Weights of a small mixture-of-experts language model, trained from scratch on English Wikipedia.
Size: 14 layers, width 384, vocabulary 8192, 72.7M parameters.
Experts: 20 experts in each of 13 layers, 192 GeGLU neurons an expert, 1 pick a token, a sigmoid router, a shared expert of 192 neurons.
Training: a variant of Muon for the experts, 593M tokens, 9049 steps.
Below are experts of layer 10 (counted from 0) of a mixture-of-experts language model. Rows are named router (the router's row for the expert), gate (a neuron's input weights, with its number), up (a neuron's input weights, with its number) and show model dimensions 192-287. Each number is 128 + 24 x the weight over its row's rms, rounded and kept within 0 to 255. Numbers have three digits each.
After each expert's rows: a language model's description of what the expert responds to; "gets" lists some tokens that make up at least twice as much of what it gets as of all text. This comes from a sample of Wikipedia text that the model never trained on. Tokens count by the router's weight.

# expert 16
router:124171123129117113085187123105131106159119149165125149122119112164180104161159127159121130138129132148117096167153121096159145115092114137153108149148154128103093113113138117113116173158116144173165140071108093129127114139112128186127165121118158102153107112190146167147149137121134106113
gate0:101114107104108115108132100122124148115139086170137154113109098143115121154167096113139125121114103125129156112130168107152109144110118065134120179094108139139169146115151082119125180143093122174109125137122135100098132127098091138182106112185149174119084124107171095144159143118084143118
up0:082126172143175153110143150137080114153175115112121156116102123119098181137152166108095083110100128116150149128144114139140115099165129154149105133144159118117101105157148161153099081145149149134143100145108106103129095168126126125093107125160108120099125167121119135126116136131143098088
gate1:142137095134118137161140162113128140148128153145147169141147110114102137122132109156110112119118178104154114131077141084103133101128140139105127141118114116124126159106127159103138115119149120138131152179185146102132151095066149131170130113134098125150103112153142149079079119142154116139
up1:139095138100139120114108130089079084140078107133149102126132157131181098150115135135139123148131100150111104127144139169123149156142092155149100154124119131164146128146172114116160148168076121130136113142105134116118102139159094132144149113120150159141097171124115133149113151115113128095
gate2:133221146113086117125120117142176133158133156178113123121144107106094070117102164143128129096136147111105121149123162115143124114151124144077106134102124128110121099105127122142142132141119139146138127099126110163124157120122128171121121132134119117161199097180148150108181111137126144127
up2:110134144125102102138159116113078140161159137138139080066154152148094096159137136170133101169123136097114140109156132125126121129103150122085182079073128117142071115099154117165114141157143138149142153118125136112138110115108128117150103143114112138138139119125157157153101128105156128124
Capital letters in codes
gets: " E", "E", " B", " J", "b", "B"

# expert 5
router:119150117093122099133140114106107102117107151115077157102130091127148111156149126135150132108157104155128078127114128135118090086116120164130128087182139122134093124071142120134126122142091147150095131084098107105098128131094133158137155135177167118115111098161159138138152135120143155116
gate0:135091105121150091113137085154138105156108121158123089167123128132178125129116172110184107112140140175178119083171142075128115132157139143132148138182128116109153108101115144150147130096093154113153097130153105127107133127105106172126190131151129074143104153150168158101131151135118109149
up0:124115142151153116154092111140170100131083145129090105123141154183104124105137178116151150126160119153157063134128144099129109115167167124116180162150189135118149094094125125118122089093123159158118103106111131116108153125119141119113165138166136112145145119143105134138162087123120126132
gate1:133152102106111106100115111096100146140146126115065144160123088154133172133123115153134157115130126153170132084103106150160134126093141149120112152112125099140140139093165113150133122109110133104173162138149120112111112115150127093151126136127075187118118074144135157161163137116126133126
up1:086076094182159203180121121104152130124101153144111112119132094109102087166122155098104089119107126142099091101147122119139105092169155136110114154141159168100187135102101126141121152105098167187149102096171149102114143111127115146098106123143119143127131157157128146120078061110125106146
gate2:116166119113146133132111151152123111172141106106109144106093083126111163133116176109117177132106119095134157098114125121165123134147148147169080142121162165133122163110119105112071162130117113129129128139123103155122136159155114108095128132124104111215113104088107092121113163139090112107
up2:139159141153137143105183113110112176089101141129105165148102148143139113105127181160109154142110131124163110150131135129113152121146095146118124093099109120136104087121129131118152131150100117133117155109157112134157118114047142143147112102130152175115120105133121091109169120122113160157
Section headers and surnames
gets: "==", "===", "'s", "ian", "an", " American"

# expert 18
router:130157073131132082102155115106103117167118128143110122146129074152154108144133158124157131134134132133104079127123111145129098129114091120142115115162156057122124083090142115106135120113140160163114149131120119108117173141130109161125131120149162105128126123184115132121144131125176105132
gate0:134155085117102118126160134120113111172091139136145070115166122163125140135148134121132122131114107165136133144099128128130129131141150106136126154108146078108114165136095155126127149121137111094114085163139161107113132108107143132164145111150106156127118104186176103117137091110148099171
up0:131106168161081123117120199133176111150098148128132122162143111150110097124107131125126125117104081128129117101147152141122087142156142099136113122127130148146108128153147108106092091124132116132123116106102117109124101120128128130151122104104106132118129126172120134139152114154146092086
gate1:141139100154124147127087156175109113147130124143051123079117145100148121112095137163137168105151119110115169057140108109121127152104096114124161151143172115163140131087150090171140152107143164104121122142110158149127103144148060115115162112115134113107160125153176111124192144081105129131
up1:111124162173108137124151139117109139101131089113138132106147133172088132153157105153131085137125125126122169151115113144096100094140120122109125148118135143139129115140105130099123173160130174142120143145147132121120132137143118168118179108122148154127103144099159116158126160112145152094
gate2:131085085145084147134121065152149133088151161127122088122148094131168110115147100085120170138119116143095113097144144126119139125120130128129152129132102116140143110083116134121128096141140183142146118129142133147124121174127105102129152105160152138124102154179160100139138166137129134121
up2:131159138122088138101133152083125110145152128122155161161139104121123109157132142150133120117140101115142178121161139114117147165144112155134163146134073116096114136110095089138131155080132137166131111131139141112141154125131124100133153125124198140120145113108154115103167135084133116089
Mid-name syllables, foreign names
gets: "T", "it", "ak", ".", "k", "un"

# expert 14
router:135174096132120111117151093096106129166129145133106129121114110174136106119119161117168141113142133131074065125169097151135108095106109130155119100147145105127092136093114100117138184152167183141111172089121093165105126121103116137156113111118143084120143093126150170137156113103165126121
gate0:076132150112136140160078086156104083149122098153119133162090143133121122118122108122167104111161165162116132134114146167139116126169106113111143120101086132170175115094139135135112163131141097083154109127158126144166124093167148122124136123151159148160104147144148094120154110081132142150
up0:114131128142085113159091159135116144110109153131165097141114110116146149157113136137145121129119131119082135118103121132119131120151140143121154130124145134138117152126110175151141151115121121128113110167121120122115126146143147062140088147112151122115158092080123104119114194171120110092
gate1:130102099092113099146144121111136077130085103136149167122097135148101131119117154133164137138102130142091154127107133160161153140147164126101147120154144099148103092111094104120095068114094118111130132162136119146101106108157131124146152147132133135126119171137131138096104138145140129057
up1:106117142146110163130100154151104150091135147146093110083106139099122143169131130165152101135137159112132105112137115094126176081093117102117118107106130108115139155141146141151158152135111133130120129174083135092158161163092093148098125108103137146133136096137129077134128120141159144151
gate2:156139088160111081138121058128154160143110124099136113095144137099092146132123122102084118116105131129114130089085088109161125104081153152141091112165136151145161126110149096073091131104074130169127091118114126157135125147149175122111102120144121121163104133142135139121130130141088165137
up2:150161151106159110118135155159130069140126133112180106143139128157104128100146137145126145101124106162142155118133153135115142135141088156124128128122130126086087143138106123075096107139099124090133185117127120107122147152104124141130158129093105149142150141108138117167137122147119102133
Conjunctions and separators
gets: " and", " |", ":", " that", " or", " as"

# expert 0
router:134150092132119118077174101082148111158137144165115158149105112185107127122110131136157117131146127148111086144178125116122136145117114152149135118192143086114091110087176123113173179171110147144117152118130110118114160162116134169117171138173145131141118097127132116123121131089122080114
gate0:120153178133166142154101168135126137114111135090134130172111116141117158115102134055087077101106112195126152190118135143151119114106151111111089120130100137093122139095155128119135146087141154113167131136108122121121124088142119126078117106106146121168161121134118117163132167120128100125
up0:199150122098167095130102107111139102142152150097154188094160111146103154134123137154136150177122112113130141112138094124094114133135126122108097104093114108091126117138156162102152123130148090127135150146102081153149090117124132139119201159140091168114125128119106111103161113132136121144
gate1:119123135114128130128167091084131140147127105124095128088147091123114133095153132099128155132126115182103086137125138089132127133131083131153140097105136065147119100184108119128127105111122117157090138062113150137097097156146154142152124111128143098124154130136112134121112112115092161079
up1:149093174132084159128105117139133155162114115104131123166105127138154138125114169124126137158145114066142112116090118120103130121157146176171143131153157146126122134172101094103114122172145138116116102119125115099136159169120107100086156112151123162163115128096104093137102152098145104103
gate2:136143100113133118097133105083130141137120146175104105134141104122142127085141135136143109159072119151110108130107141100129131092168153128104063177142135152126148136149127094176138164135111103144113145126126115130161136123126099142111102097136171131110119127127114142106138129141122117107
up2:157159123113139120140082148161133131162068107104166142110128132110107170131164137135175148127122124139084119128120115145146094144126132148155118093149117124132157138130142117137133124148130148135083074154145117114127200126128154144158123100109108093116121165118096061163093128156085123114
Copula and auxiliary verbs
gets: " was", " is", " T", " G", " P", " be"

# expert 3
router:135116117146112114133148096120107092138137136138119115126102090131117093160121144093145112085119105144098113124124120142131149101084116143131100082170152097118110120095101123106108132101133149163128161153117112112120111126120154154093166117163175103192133112163131120147162116098145140125
gate0:097124127110079159153111134100119209113123137115129144126160135111161132135168162134118143096111143125107136097120110152115117113160082097116124155129124115109146085177146112128102152087138130138120184113144142138104128116156085102138117130120155105143113151159143131163203166107149107102
up0:140133150145120151101173125131129118074123166145148099144117115120141105145117096142087119150086126112150086183166182146102153135133173117100126138116112113072122160105150150144139113110148120129125147144106089137129113157099159138093095114104127130117163151117107139094106112146122120156
gate1:158108146117147126158122170116124092163117174122122106136112144120140181153129118126139100144119066146088120121149129177126172105126137138108131140103125136114157112109109150148053142117086129136158168129138139113098170128126125163141152150148126109119110152132101145086118154143125107139
up1:141164129138148111150144178115145092145139116155112162096143139166135121097110125107114146118098077121095096115135100131160149153098136124111167161102124138124130116119137171102116113100119177124154120121116125130134114145131107155112143168161150084149117160158116163085115134136127121159
gate2:119128121144096101153149165095142080092110161155141121119144116094172142126099126114119130116094098077117077135107116115106165090132105159109101095085099117138143103078135131150136124131115143117130124112134125157116145105095127135112107123123143130111150103153161147176148146099139096129
up2:097171139128148139093142118180099157133175113147121151126147147144101161090096189122133147115120122155124151132175184105128163124120149136152113150129123149117145084148133127121124160143111098092151156116109158116142114091149120133151135125122120129132105137111124150123098117141124150096
Romance/Latin name syllables
gets: "a", "il", "ac", " L", "ul", "o"

# expert 19
router:107148101105150116153127107083129158142101135158105155138124117101169068136164123125168105149134107124096085161102143141146140100108102117116113088119147099116122115090138095097122148110129153199115161121098100124125145139127096121134172115124158058158144115163163115093160108093142095110
gate0:086118118147127069131129142126123137146110109121118098125078087090122144079094130082140128113098151127122132123139154124137105098132118131137128141084126156103121129127149146088162112159119113146175127126111137117067103100142160126095150136132103124116127124136169167137153183106098144116
up0:131153127108101139122182149140137116101153066121120122144157103157169170133158134201106114136140120124164167155101123094141116115129123139141090079135181116110108133123147154130138157125114141112118109101152093133183156100116095148126088120156100130122178133104094184110109143158124135117
gate1:125117149105130099141132084137080111128153132121133162130097106076096118129141132132104148189154136111123110140130132146168155185107169096145092140172101152161173148093106156131110130163142129094172102142147117157134124104137141084172124133141155145138138144136111132128117105115156151150
up1:106089115147096112114083132157157093106181103132127121086114128106149138155153158096104146112116119155150144159149122087133143185148126134135114121172098097134131121130126144105155096136098140149106150123130105091118085115097153079153103156120163142160129133108102138142153156150104105122
gate2:069100115111086119160091112103160124132142112132137130140126125124127155133148141149132119144114148165081150131154138140145140101065122149134123150140132125095149143167140121144104119175151129105118159107179105111155108180110117129133115128119100142108143135113163108117113135110141140135
up2:116116098149073126150095118101140097117137137155135133172120115125147097173135146117181098138148133147094092148133112167121124165053134130119152115177130116083105133119124127097084129124140117111150152122130112117124151124142117148110105107096115129110088108181132145113135183154103144126
Year prefixes
gets: "201", "200", "199", "202", "ed", "198"

# expert 4
router:127193128121131108153156105115103120171139184143102138160119102113142110163111129115163096130132107142121097101145157124145145103082147132159142091163140077129150120079092130118122144155125178135155143100105098097127129150128153157141156147173118103119126115118159111158187082094136126133
gate0:130165095163113139109168112117114155138113125136119094087124115136130167141127096146145146132131112142154154150140119064088115122142127134142126132142166110128148151116180133075124148107121131114154100065095127124125130089113149130148152157087182144126115157087148098113148109113145145093
up0:150104129122103132148141183171122143124109153163154100136145112097166127131147157124064160132156135132089177135105143143157148161139164107132125143097150088126156129105138100155162156139101127111134113108156124138115134130086144106148126132095122132110106097123154135109131113112151104113
gate1:185165156149118096126105156085102105112120141115143096164149135147151133128167093154146140089127114154149135076147167113122092127127127093142081170156109110137109120132116118141096144153158109130146108114111145105106130142158131128112112159154085156180081156107129182107134144127118101092
up1:128100133117141115163190133120161110125176153096129142114108101130131146153150115097100124176141152122147115105107103142122130134128070118136108089097134161189109147126107115136151123124133129156147147148139091122136132139107148115101142196082089173128117158145117098077125105128086096095
gate2:165093123142088107104142110125134098104114098125094153096158124114184163122136157095138135113133112118092103104131149153102127126128114152132145157098106120159101134098124090115180116152121131137135114070081123124123136163169134125116121135164112140133111129085140060205135082106136143140
up2:137111116140107082110162156165139115125111100124140124133129106086168113158131113099154118113148113100134106152110098103133132170130110101116128112140113179132125095107088124078140122147116105106136138165127149125181157100127154117143098127144090122133129154103101152114099132086151137104
Word-initial stems, table bars
gets: " |", " d", "ro", "|", " /", " w"